{
  "hidden_size": 192,
  "experts_per_token": 6,
  "router_score": "softmax",
  "routed_scale": 5.66,
  "router_z_loss": 0.001,
  "norm_eps": 1e-07,
  "tie_word_embeddings": false,
  "learning_rate": 0.0141,
  "beta1": 0.9,
  "max_grad_norm": 1.0,
  "batch_tokens": 65536,
  "train_tokens": 313600000
}
Below are experts of layer 11 (counted from 0) of a mixture-of-experts language model. Rows are named up (a neuron's input weights, with its number) and show model dimensions 0-191. Each number is 50 + 10 x the weight over its row's rms, rounded and kept within 0 to 99.
Before each expert's rows: a language model's description of what the expert responds to. This comes from a sample of Wikipedia text that the model never trained on.

# expert 4
It responds to: Table and list separators. Separators and modifiers in tables, lists and citations, such as pipes, opening parentheses, dashes, commas before dates, plus words like general, bronze, secondary.
up0:50 32 52 56 50 46 54 48 59 51 45 61 38 51 44 67 56 27 45 34 43 44 39 79 38 48 39 49 66 63 37 53 31 55 41 44 53 42 52 51 51 50 43 48 61 65 67 53 53 61 63 50 56 65 36 50 47 34 62 55 44 70 63 25 38 50 47 65 49 59 60 51 56 47 49 52 44 57 51 70 51 44 39 59 49 35 54 66 47 56 44 52 45 56 48 54 48 37 40 43 45 53 55 53 65 45 55 55 53 43 44 59 61 33 47 36 52 60 50 51 59 44 50 45 64 61 52 55 31 61 69 56 56 56 51 63 51 61 56 51 54 63 30 63 54 48 49 49 52 70 45 48 60 42 38 30 66 40 52 43 56 44 43 64 63 41 46 42 63 70 29 36 52 45 50 56 61 50 57 55 68 65 70 66 39 54 57 59 44 46 59 64
up1:65 46 37 58 62 44 31 34 45 62 60 65 62 52 33 51 52 40 48 55 65 49 58 49 49 42 52 55 43 42 55 43 45 55 54 38 54 71 50 62 57 45 58 58 53 39 41 53 33 45 51 46 60 40 48 43 55 37 65 46 60 56 53 69 26 56 46 50 46 58 55 41 56 59 37 45 73 65 60 51 53 55 66 59 40 37 45 39 45 45 52 50 50 44 53 45 35 50 40 60 34 55 39 65 44 29 33 66 72 66 60 35 54 56 53 47 50 67 61 58 39 56 62 48 43 38 32 57 50 48 48 52 59 54 48 63 45 33 35 63 27 48 48 60 38 45 45 41 21 53 68 37 41 44 47 54 49 56 66 54 43 48 51 40 43 43 55 58 55 54 40 49 56 56 54 43 72 57 43 66 45 48 49 61 59 44 41 51 70 58 46 46
up2:33 62 61 53 34 60 57 64 57 56 40 59 47 53 35 51 53 42 27 64 47 49 48 50 37 45 60 42 61 49 60 60 50 58 33 37 67 52 30 42 63 43 66 44 44 32 52 63 56 43 74 35 48 51 47 53 46 55 64 48 22 33 55 61 44 57 40 71 43 54 54 66 42 53 48 60 47 52 60 45 55 53 47 43 48 51 67 57 46 48 67 45 61 43 56 42 60 46 64 63 39 40 42 51 50 56 46 30 54 45 63 45 57 40 44 58 47 39 61 54 55 49 42 65 42 69 55 55 38 54 53 59 57 54 60 55 55 57 60 46 39 46 51 48 41 46 43 41 66 37 42 44 68 61 64 56 53 50 56 39 34 50 42 61 48 61 37 44 61 56 70 51 50 25 52 55 65 31 50 56 38 65 42 38 38 45 34 51 60 41 46 51
up3:57 51 44 50 73 53 36 58 64 54 55 53 35 50 55 55 57 58 63 45 43 52 51 61 49 52 56 48 62 64 31 57 47 47 43 48 38 46 33 36 62 44 35 55 55 58 49 59 60 54 58 45 60 45 45 53 52 26 59 43 45 50 55 37 49 45 56 43 53 47 43 47 42 34 60 59 39 44 38 69 40 42 32 42 55 58 57 47 50 28 47 37 53 59 51 48 26 72 48 55 44 66 50 47 45 50 50 27 68 49 54 49 51 45 58 48 41 50 57 69 60 69 54 53 47 57 52 50 49 56 45 48 65 46 58 54 58 57 58 60 62 47 50 69 59 44 53 66 60 60 49 41 61 54 59 40 52 68 44 66 43 49 46 78 74 45 50 29 49 52 53 51 66 57 49 58 55 52 59 38 47 67 43 40 39 53 53 87 67 43 44 52
up4:49 49 39 49 61 52 52 44 45 61 38 66 57 47 56 49 59 56 47 52 40 58 52 27 75 48 39 61 45 58 56 42 49 77 34 52 53 63 70 59 60 60 38 54 68 43 53 63 54 42 34 53 39 53 50 62 42 49 53 39 40 46 59 43 51 50 43 38 48 69 45 48 32 61 66 39 29 49 47 35 40 50 38 63 44 42 42 52 47 58 50 48 62 50 37 46 46 54 61 56 40 32 56 39 30 66 52 37 45 54 58 66 68 64 52 60 50 66 45 67 47 64 67 53 54 57 62 35 39 46 43 62 57 43 55 43 41 32 53 50 52 42 64 52 30 55 45 48 41 50 40 55 43 36 48 58 39 40 53 58 56 42 45 50 50 70 44 46 72 48 40 56 68 46 67 60 60 66 49 45 48 29 49 57 38 47 38 57 53 52 56 53
up5:50 64 55 56 55 53 42 56 38 64 53 56 50 56 48 36 41 48 54 57 43 58 51 52 44 58 29 63 35 54 42 45 47 52 50 56 33 52 47 49 47 56 37 54 44 47 41 46 45 58 34 35 49 49 32 39 44 42 75 32 51 31 46 37 53 64 50 42 32 34 41 57 68 55 33 66 54 35 52 42 52 56 46 57 53 52 59 53 70 45 56 56 56 60 40 58 60 51 51 53 36 58 30 45 31 48 54 36 38 45 57 49 49 58 54 61 60 48 46 63 44 43 43 46 70 34 51 53 29 56 64 28 63 58 70 56 66 73 49 51 62 53 65 51 52 43 43 53 41 55 52 54 55 56 41 39 52 59 61 39 43 50 52 53 57 58 63 50 48 68 60 47 44 32 57 67 47 49 66 54 54 47 40 68 64 43 64 57 27 42 67 54
up6:50 54 38 45 66 71 29 54 41 60 39 36 43 55 55 39 66 60 50 36 49 45 32 23 48 55 34 44 37 46 53 44 54 73 52 45 36 49 49 44 60 52 54 36 45 44 62 68 51 47 56 51 53 58 44 58 80 48 66 51 51 49 50 57 53 57 42 54 30 36 60 46 67 41 57 67 40 54 57 49 33 49 58 41 34 64 44 55 52 36 50 48 55 70 66 51 52 54 50 63 48 54 48 56 44 54 49 55 60 36 52 61 52 42 49 39 31 42 51 57 53 50 30 44 66 50 36 43 56 36 37 51 50 40 56 59 52 48 52 62 54 53 50 38 56 78 44 49 49 71 45 26 40 58 49 60 36 33 45 43 57 39 44 47 67 45 52 37 46 48 54 39 58 59 54 50 51 40 56 44 41 47 48 49 55 47 67 48 63 29 56 59
up7:48 49 42 49 60 47 46 66 64 44 48 61 45 45 50 45 62 47 69 42 58 59 46 29 48 38 60 50 40 40 57 42 54 34 40 39 50 52 44 58 62 53 50 46 34 56 50 30 47 56 56 51 32 44 39 55 75 38 67 46 36 43 35 50 35 55 48 41 57 66 51 59 64 59 74 51 52 46 45 46 51 47 62 38 33 47 37 45 44 61 49 69 43 53 64 44 44 49 67 39 54 52 57 50 35 44 51 71 51 61 30 49 77 39 60 51 44 55 50 38 52 63 45 48 55 52 49 40 57 35 64 40 42 61 56 43 61 48 43 45 48 34 52 39 58 50 54 48 59 65 44 57 50 39 43 35 50 55 43 54 65 47 53 72 46 37 59 58 65 59 50 51 33 44 50 46 59 41 51 55 45 31 46 52 61 79 65 71 46 66 56 49
up8:49 52 21 57 45 41 39 35 35 49 51 38 33 39 59 44 59 63 42 48 39 53 60 53 56 70 44 57 49 59 63 58 63 60 45 53 52 45 54 49 48 36 56 41 37 43 65 55 22 56 54 42 41 51 56 42 48 50 48 49 39 46 58 54 51 44 42 24 55 68 44 41 67 36 55 59 37 42 47 45 48 49 51 49 56 60 32 36 45 54 31 39 47 65 42 51 35 60 58 42 43 57 66 40 46 55 49 39 41 42 51 57 46 34 55 49 44 57 42 60 69 50 41 64 43 41 35 62 40 50 38 26 56 52 36 57 50 61 48 65 55 61 57 31 56 59 63 52 53 47 50 57 59 57 51 54 66 29 55 45 69 27 28 49 64 36 44 63 56 43 35 49 59 51 53 54 55 50 31 43 37 46 47 53 37 53 58 57 59 44 48 46
up9:51 46 32 42 52 46 47 58 59 41 45 52 51 37 54 71 41 49 40 49 49 59 46 53 39 54 49 50 39 66 65 57 28 66 65 43 54 42 36 45 41 47 42 61 55 60 42 49 50 49 45 48 41 69 39 62 53 33 57 60 52 38 49 38 60 69 66 50 47 51 53 43 54 64 46 59 47 62 62 40 65 54 53 45 37 61 50 54 47 49 57 56 50 54 53 66 36 45 64 59 59 62 41 52 46 31 50 61 60 47 34 41 53 58 51 70 48 63 42 46 44 45 50 43 42 37 53 46 46 51 74 47 42 42 46 61 74 52 43 38 58 74 43 49 43 35 32 61 36 61 59 63 52 61 54 54 54 43 45 55 41 49 67 52 30 43 58 57 50 52 67 70 67 57 44 49 71 32 33 55 61 55 46 49 48 40 42 59 51 44 32 74
up10:37 56 52 57 56 54 41 57 37 43 46 49 40 59 36 43 37 61 54 39 41 54 58 70 56 36 35 46 35 48 62 76 49 57 66 53 55 49 56 45 38 32 64 62 59 63 41 59 57 52 44 61 57 41 64 43 48 38 56 49 47 53 52 49 55 30 37 35 58 66 45 43 62 36 44 49 33 50 67 41 47 47 71 58 36 64 48 47 49 57 32 54 41 54 44 53 32 56 65 60 43 32 44 49 34 62 40 44 52 39 38 54 42 37 56 64 40 45 41 44 49 58 56 49 49 37 35 69 41 49 35 48 69 53 46 48 48 49 44 57 44 48 51 41 51 50 31 64 55 56 58 31 21 47 44 62 53 27 44 43 54 51 61 48 61 56 52 51 69 34 46 57 33 44 52 49 47 50 45 49 49 41 58 56 57 47 60 39 62 36 39 60

# expert 22
It responds to: Plural nouns, group words. Plural nouns for people or things, often the object or subject of a verb, such as members, teams, players, them, contenders.
up5:48 56 50 41 36 52 40 46 54 40 46 33 47 55 33 49 35 69 36 47 69 49 47 49 40 35 51 51 60 50 61 56 50 61 48 50 62 66 42 57 66 34 64 50 55 34 50 48 54 46 36 63 45 40 65 27 38 40 55 45 65 52 48 39 60 47 65 32 54 54 49 56 47 49 46 43 56 50 53 32 40 40 60 54 53 42 40 77 49 28 51 46 50 43 61 31 52 54 53 60 44 45 40 53 55 59 45 60 40 42 42 52 53 59 70 36 47 28 42 50 60 57 63 30 42 55 49 44 42 61 35 58 78 43 53 46 58 57 47 57 50 38 50 37 52 56 59 58 49 55 59 64 37 44 54 40 32 43 64 46 56 31 59 56 46 57 34 55 28 45 64 67 48 60 37 36 37 52 52 47 50 52 65 35 48 44 63 49 39 50 54 48
up6:64 67 63 53 59 62 58 45 26 54 51 62 46 46 58 39 49 49 49 62 63 54 53 50 63 58 68 55 54 36 41 56 57 62 53 57 48 46 44 67 58 43 48 49 54 64 64 49 60 69 47 41 55 67 72 48 53 29 53 56 49 66 52 42 51 44 51 69 54 51 46 64 40 50 49 51 59 67 37 52 56 37 65 57 56 53 50 48 57 53 60 52 41 43 52 48 49 23 62 60 60 36 68 44 52 56 44 47 35 66 58 52 50 66 57 55 49 53 59 53 51 57 56 61 54 47 47 51 68 43 61 50 34 55 52 50 44 40 39 55 50 57 31 44 54 63 51 50 74 41 37 31 50 56 35 60 54 49 32 54 39 32 58 61 48 53 56 40 39 65 58 39 66 61 52 41 75 53 44 40 31 67 55 45 64 46 40 44 51 65 60 66
up7:48 58 54 36 53 47 47 61 59 46 57 45 50 43 61 48 58 53 42 63 53 63 44 45 45 69 75 54 35 47 37 51 37 47 65 61 43 61 49 47 48 51 47 31 44 47 38 73 49 67 66 40 49 53 38 73 32 62 49 42 68 58 56 51 35 48 44 56 42 42 47 65 45 37 59 40 46 62 50 49 47 63 53 41 58 48 54 57 35 57 45 48 60 51 57 47 43 54 63 39 60 49 50 52 50 37 63 51 60 31 38 46 63 57 42 73 59 49 64 60 59 38 55 52 42 55 34 54 52 62 47 62 69 63 43 48 50 48 40 39 65 50 40 66 46 43 53 43 65 42 58 46 48 34 49 42 56 34 58 44 58 32 54 31 42 41 34 69 47 47 41 53 52 40 45 58 46 48 48 51 40 53 39 21 41 45 59 68 58 37 51 73
up8:66 43 56 45 50 52 45 32 59 48 47 60 66 70 56 37 37 54 43 60 57 50 54 28 69 45 40 63 56 44 47 52 49 56 59 62 57 50 28 61 49 52 63 72 58 52 53 46 71 41 42 55 43 69 41 54 48 45 45 58 71 42 60 40 55 56 49 45 46 58 39 38 55 46 44 67 36 43 39 52 36 39 59 39 50 33 64 55 40 34 55 67 38 42 50 48 61 40 43 42 61 66 66 38 52 57 44 38 47 49 28 45 50 44 60 45 51 44 44 53 44 53 49 32 42 46 48 41 47 45 48 52 40 55 43 55 69 41 63 68 46 48 54 36 64 52 58 69 45 21 60 43 27 61 53 56 65 62 43 62 51 49 60 40 62 54 66 61 44 48 59 51 54 46 44 36 61 38 48 44 51 52 54 47 50 50 28 49 50 51 66 54
up9:49 48 55 47 41 47 42 56 66 50 70 80 56 49 44 52 43 62 44 60 50 47 44 39 56 62 58 55 57 44 56 53 53 38 51 27 48 41 54 68 49 48 41 46 58 50 35 59 53 44 60 53 46 30 40 51 39 51 50 60 53 51 64 66 36 53 47 42 53 49 47 46 37 60 59 47 52 60 68 59 48 42 39 22 54 65 73 40 59 58 47 46 49 47 39 39 41 50 48 46 54 38 63 60 41 65 26 49 68 47 55 64 41 47 45 61 34 49 56 49 56 61 48 40 72 40 44 36 37 57 49 30 52 53 55 47 53 40 57 56 45 23 55 62 52 41 44 31 78 61 65 51 52 42 26 53 51 48 47 42 52 60 40 41 55 60 57 45 63 48 51 53 57 36 52 51 30 39 59 45 48 45 44 37 39 48 58 60 45 64 45 47
up10:35 56 36 64 30 66 32 57 35 49 53 55 63 64 37 29 46 63 62 40 49 54 63 50 50 38 44 49 59 60 47 39 57 54 55 47 61 64 51 41 52 43 56 51 48 41 61 48 52 59 41 30 49 46 49 61 37 58 56 42 55 46 63 61 58 27 27 45 56 59 50 40 52 47 59 44 47 42 71 49 58 56 50 33 41 49 40 46 51 71 38 61 53 54 49 33 39 60 44 52 49 64 49 51 50 59 37 28 44 45 55 53 48 41 46 54 33 59 57 45 44 66 56 61 46 37 66 42 50 51 47 56 50 61 58 51 48 70 43 58 50 43 45 53 50 54 48 54 46 39 43 48 47 47 64 35 70 46 45 34 47 48 39 49 66 28 50 63 69 33 55 70 43 48 56 58 34 76 38 46 58 57 46 36 43 50 56 57 41 46 48 29
up11:54 35 51 60 59 48 74 64 50 44 41 52 55 83 43 40 49 38 37 45 66 60 37 57 68 49 49 70 64 68 44 63 50 46 42 27 58 58 50 40 54 43 45 37 48 63 56 60 53 40 48 51 67 57 58 49 60 52 46 36 39 43 50 46 53 36 56 39 50 58 30 58 49 58 52 42 46 42 67 47 39 67 34 47 65 57 60 44 55 52 60 39 40 66 49 52 51 42 41 49 42 59 65 63 33 44 58 39 36 40 48 60 50 42 58 51 54 49 34 54 61 55 44 64 48 50 43 52 65 74 49 48 63 70 55 48 60 47 53 36 54 39 45 40 61 64 53 46 53 58 42 73 47 63 50 45 61 42 37 46 47 66 47 67 70 53 49 56 42 43 41 70 50 50 52 39 52 38 57 60 60 38 44 47 43 59 57 53 41 46 37 57
up12:48 57 41 60 63 72 43 34 53 67 47 61 46 31 63 66 38 56 44 48 53 48 59 42 44 67 61 38 35 36 39 74 59 38 46 45 47 60 49 32 56 50 57 51 40 51 56 47 35 56 35 54 49 53 57 31 56 43 50 55 55 50 64 48 42 61 45 44 67 42 48 40 51 38 65 53 53 72 57 36 38 57 54 58 40 52 52 55 38 65 46 49 45 26 35 62 40 38 55 42 57 55 58 58 56 52 38 47 41 53 47 52 46 27 41 38 48 67 42 41 56 39 49 47 60 56 55 49 48 47 43 52 75 43 54 41 32 58 47 40 59 85 52 66 56 61 50 42 39 50 48 44 40 49 66 49 41 42 55 40 56 53 34 61 64 44 50 59 59 40 56 53 49 38 42 50 42 40 42 42 49 42 38 55 56 69 44 36 38 41 50 57
up13:57 63 55 44 48 48 36 53 42 62 34 39 50 67 59 45 66 51 43 42 47 55 66 51 43 51 57 43 56 51 44 59 65 25 47 75 50 61 50 48 57 45 55 43 45 56 46 40 43 61 37 48 58 33 52 44 38 45 58 46 42 45 34 37 38 55 50 42 56 63 43 38 55 58 50 47 43 64 46 59 41 33 55 46 36 58 36 52 55 30 59 43 46 52 48 48 48 48 63 59 37 52 53 49 35 60 58 47 49 51 51 54 58 47 42 49 63 26 53 56 34 45 45 54 57 52 50 41 51 40 47 42 70 40 59 51 54 47 47 43 43 48 39 36 68 77 45 64 59 61 58 70 63 61 32 56 65 60 44 62 54 54 50 65 53 63 52 61 47 41 57 37 47 68 55 53 59 63 57 53 41 25 22 56 55 37 60 45 52 34 25 50
up14:41 50 66 50 47 63 40 34 39 28 44 45 39 53 45 56 37 55 58 58 56 52 47 57 71 40 48 37 55 26 59 43 64 63 51 55 51 30 47 60 52 47 45 67 52 40 50 52 44 52 61 58 39 55 65 35 42 59 39 69 46 64 43 62 43 54 23 34 42 57 66 56 54 47 46 38 71 41 50 39 68 58 35 54 68 49 38 51 43 47 54 50 61 46 50 48 61 58 52 31 37 45 42 45 58 54 48 42 72 52 50 49 45 34 55 50 39 53 49 39 78 45 54 47 40 53 61 50 45 46 45 47 54 42 49 48 68 56 62 54 60 45 26 44 64 61 50 43 43 63 48 49 62 41 64 50 36 56 59 55 49 55 40 44 50 45 40 52 37 50 56 55 50 48 47 57 37 49 82 49 46 58 40 58 65 56 48 39 72 36 59 57
up15:40 53 67 33 49 33 51 59 43 46 63 43 36 50 39 61 37 47 60 61 47 37 48 46 56 54 48 63 51 39 46 67 47 62 40 62 55 42 68 55 48 52 18 37 40 33 56 52 44 57 60 55 72 48 62 61 64 53 61 52 53 45 45 58 63 36 43 61 54 47 29 65 45 50 52 55 68 43 55 37 42 45 49 60 47 45 31 43 73 47 48 38 42 57 56 56 45 61 65 56 49 42 42 33 51 56 40 54 44 51 54 36 51 66 46 56 25 44 41 54 52 56 61 58 62 53 53 56 49 43 58 34 58 56 45 56 52 42 66 44 66 51 57 65 53 58 61 41 71 48 53 41 43 69 38 42 53 56 37 46 58 56 51 33 49 53 43 44 54 36 46 38 75 71 61 65 58 48 47 45 46 56 54 57 49 42 50 59 45 36 52 65

# expert 56
It responds to: Phrase-final nouns. Nouns and word endings closing a phrase right before a comma, period or line break, such as questions, votes, actor, School, Foundation.
up1:52 48 59 58 59 52 63 52 48 42 46 48 33 48 38 41 42 49 50 43 62 41 35 56 45 54 46 71 36 51 42 54 48 58 35 50 45 48 57 65 41 33 42 38 44 40 59 50 42 41 36 42 68 57 55 56 52 55 48 44 60 41 45 68 57 33 51 38 59 46 46 46 50 53 49 60 70 44 47 48 59 44 47 48 43 64 48 35 51 40 45 32 40 50 40 70 54 36 69 46 65 50 52 52 58 51 56 42 54 33 28 39 44 78 60 50 47 53 58 43 53 36 67 43 55 65 55 57 49 29 44 69 33 44 54 56 53 36 72 38 75 53 43 51 59 51 38 47 66 43 57 57 67 44 50 63 52 51 48 44 52 41 60 56 49 26 54 80 39 63 47 39 50 49 41 31 43 38 49 69 54 38 58 59 59 45 47 47 47 52 51 44
up2:51 60 41 28 49 53 37 43 73 56 49 55 52 44 56 54 41 38 69 58 34 44 39 43 67 53 60 50 65 66 46 48 58 24 50 47 56 58 56 48 51 83 41 36 41 47 30 62 27 47 51 43 46 42 55 52 71 48 50 55 56 55 48 33 46 58 55 32 42 60 48 59 40 61 60 38 52 54 47 49 44 49 50 44 49 42 34 48 55 41 44 66 67 44 52 44 52 49 50 35 51 70 60 56 58 51 61 43 57 61 52 45 47 46 59 57 35 60 44 31 42 55 55 47 46 69 56 14 55 43 54 35 40 52 66 66 61 47 53 45 55 59 51 50 69 42 44 51 48 44 58 50 48 52 62 53 55 68 50 56 70 53 57 58 43 65 46 50 53 50 50 61 48 55 46 61 45 57 54 41 45 65 56 42 51 45 60 36 37 69 50 62
up3:55 65 59 58 63 51 51 68 45 52 32 51 44 45 74 52 63 53 43 50 44 57 43 59 47 72 45 63 51 54 55 51 47 65 58 66 57 53 33 57 57 51 65 59 59 57 42 34 42 58 55 61 48 45 50 41 50 47 60 40 44 55 47 42 55 55 42 32 59 43 57 46 68 51 59 19 46 56 47 33 30 48 42 58 52 48 41 51 52 41 57 48 52 37 56 59 60 55 66 19 52 41 30 52 57 45 42 33 54 62 68 60 46 48 50 52 70 47 44 70 52 48 29 48 70 57 50 42 65 46 30 60 48 58 31 60 52 54 43 55 58 47 73 55 40 46 62 49 53 51 61 49 45 61 66 43 56 65 44 50 41 50 66 40 51 56 36 41 36 51 54 50 38 55 42 32 46 53 49 49 60 36 41 40 59 38 55 52 37 56 49 50
up4:62 67 32 51 32 42 52 53 44 41 51 56 55 43 57 54 54 42 62 54 48 37 46 37 48 64 53 51 63 46 49 64 43 65 32 47 54 48 52 66 50 60 54 50 72 45 53 54 48 59 66 49 49 47 43 56 57 33 46 58 67 55 50 46 55 41 41 54 55 37 84 55 70 56 54 57 50 63 54 48 53 59 52 53 49 72 44 44 54 42 53 40 49 29 41 34 40 41 46 63 42 55 62 47 38 47 39 60 44 53 31 52 38 35 61 54 54 76 35 47 66 51 43 52 48 48 56 29 60 52 60 51 63 59 62 38 53 40 37 30 22 63 46 54 56 47 59 60 38 53 42 41 48 55 43 38 56 50 36 63 51 61 47 47 68 52 53 37 61 53 45 48 54 41 42 31 39 46 30 60 38 51 61 51 52 44 62 47 52 50 36 41
up5:36 32 43 66 45 42 45 43 45 56 52 58 51 71 59 41 44 56 50 48 79 62 67 55 34 57 50 34 29 33 32 70 50 58 49 45 55 48 54 68 41 43 51 42 26 64 48 49 38 60 39 47 52 46 51 44 63 48 41 54 58 71 48 51 56 59 37 56 53 66 62 53 59 46 58 53 59 55 45 37 62 42 51 48 38 54 41 58 61 52 56 67 57 54 48 36 62 47 58 38 45 41 54 64 51 53 36 59 57 55 53 58 50 58 52 47 57 44 45 55 46 65 41 33 58 27 56 69 37 38 25 53 59 42 48 41 42 57 56 54 54 58 43 48 56 59 52 46 31 46 47 47 51 54 37 50 53 45 44 52 24 42 51 68 24 55 61 45 42 55 58 53 43 48 48 46 58 44 39 60 63 39 41 33 62 50 46 61 57 35 56 60
up6:39 61 48 56 47 35 52 51 52 53 50 51 43 60 54 58 42 59 53 45 56 51 63 64 59 29 42 73 51 49 53 58 63 11 34 52 61 51 51 58 53 52 60 49 59 39 58 32 53 44 62 64 50 33 64 48 34 42 35 56 60 53 41 42 43 26 44 55 55 51 43 32 52 44 37 42 65 42 38 44 33 66 40 46 41 56 44 55 43 54 58 51 51 58 54 53 66 36 43 43 40 74 48 52 49 59 63 57 30 47 55 65 45 45 39 58 42 60 35 62 44 52 55 27 67 39 38 52 47 43 44 44 56 54 42 44 42 40 47 49 61 39 60 58 60 53 51 53 50 55 27 41 39 62 38 48 48 62 51 66 40 47 53 65 58 56 47 51 65 56 50 57 53 55 68 50 67 55 43 48 50 60 41 42 43 28 52 60 33 41 51 49
up7:43 73 42 60 56 31 71 55 46 48 50 53 51 72 32 36 34 52 51 65 51 42 49 62 59 52 70 43 37 65 48 43 57 48 51 41 53 52 49 63 60 40 52 71 62 49 34 32 48 51 49 36 55 53 43 51 60 61 31 71 48 48 57 55 38 46 62 51 49 60 44 47 54 49 50 46 59 47 37 52 59 32 35 63 37 59 54 59 52 39 75 49 61 38 43 64 39 47 39 50 59 57 46 61 57 42 59 46 47 37 60 45 60 54 51 49 37 40 63 45 67 60 46 52 37 51 71 66 45 55 50 37 49 28 52 57 46 44 53 55 69 35 43 70 53 56 53 37 47 52 54 40 33 44 58 58 43 66 49 33 43 58 43 64 49 59 56 40 57 39 50 47 53 52 51 54 35 50 44 54 65 55 63 54 57 43 66 67 50 44 60 67
up8:49 42 60 61 57 57 60 60 53 69 42 61 35 45 52 44 59 54 47 39 54 61 51 67 30 50 79 52 40 51 54 54 44 47 63 37 52 53 47 45 47 67 55 57 64 47 37 50 57 49 50 69 69 50 57 40 38 49 43 58 47 56 55 41 43 34 56 40 54 44 46 48 29 54 34 53 44 31 39 52 49 55 57 52 41 53 33 29 52 30 48 51 60 66 48 46 39 39 57 47 52 56 60 30 50 50 33 49 61 72 13 49 54 51 50 45 42 62 49 51 25 51 51 52 51 62 53 50 55 62 60 61 59 57 52 57 60 50 47 50 45 33 61 53 48 46 61 28 38 58 53 21 45 36 50 53 50 41 43 63 42 55 69 56 59 49 58 45 58 35 44 58 43 49 55 41 43 46 57 64 55 57 63 58 45 57 54 61 42 43 42 56
up9:36 53 68 55 42 42 46 36 44 59 27 52 53 66 51 35 59 24 51 47 41 57 44 45 47 48 59 50 46 41 48 62 52 28 54 34 56 53 54 67 33 42 52 38 66 47 62 46 45 56 44 39 62 37 54 58 46 57 44 43 57 64 44 58 45 53 49 32 58 43 43 45 41 66 63 50 75 40 38 54 64 60 46 56 33 40 52 35 56 50 44 38 43 56 39 61 49 48 60 45 40 43 37 35 56 49 54 27 57 63 43 60 45 51 46 51 54 44 50 53 43 51 57 47 56 57 40 47 48 63 37 56 56 46 39 67 34 56 68 49 40 45 47 62 67 47 56 43 62 34 46 53 58 52 60 39 69 49 71 47 56 46 43 62 55 45 38 59 61 44 48 40 79 53 47 44 57 26 34 51 58 61 58 46 38 60 51 65 51 70 51 41
up10:42 36 49 55 60 63 42 43 43 56 57 34 62 52 32 55 57 62 73 42 42 38 55 47 48 48 37 32 50 47 41 45 59 65 51 44 46 49 64 66 60 44 70 44 58 40 60 46 52 37 48 34 56 60 50 49 47 43 48 59 30 26 36 45 60 56 45 49 37 52 46 59 59 55 48 51 64 30 64 62 51 38 51 50 43 53 34 59 45 69 59 49 57 35 48 38 29 45 54 46 40 30 47 45 40 44 45 61 33 45 51 45 50 48 66 52 38 68 41 48 28 52 42 59 46 48 62 62 54 55 60 32 60 45 63 67 67 59 56 45 64 55 40 53 54 57 44 46 65 53 54 37 50 47 58 50 43 40 46 44 51 57 57 65 52 39 53 25 52 46 45 60 51 35 50 53 65 55 64 45 45 53 45 43 41 57 45 19 55 58 37 47
up11:42 43 49 63 40 59 45 48 56 40 36 47 45 60 39 54 57 58 52 37 51 44 59 53 56 48 61 47 84 48 70 58 58 30 52 53 53 56 38 63 46 52 56 55 55 54 60 41 38 64 38 59 45 50 75 48 70 63 49 43 62 47 45 46 45 40 67 40 46 44 44 55 46 45 49 54 55 29 39 50 56 34 46 52 45 53 47 50 59 40 53 49 41 37 57 53 47 46 43 55 49 40 59 45 63 54 52 31 50 46 36 36 46 27 40 50 66 52 49 61 56 46 64 47 71 56 56 44 46 41 66 70 34 70 47 54 54 49 71 45 58 35 39 48 50 46 54 52 24 32 45 59 65 45 35 49 37 52 53 58 61 41 58 54 50 36 40 48 29 47 33 64 58 46 59 42 52 35 57 56 49 57 48 59 49 25 69 46 49 53 50 47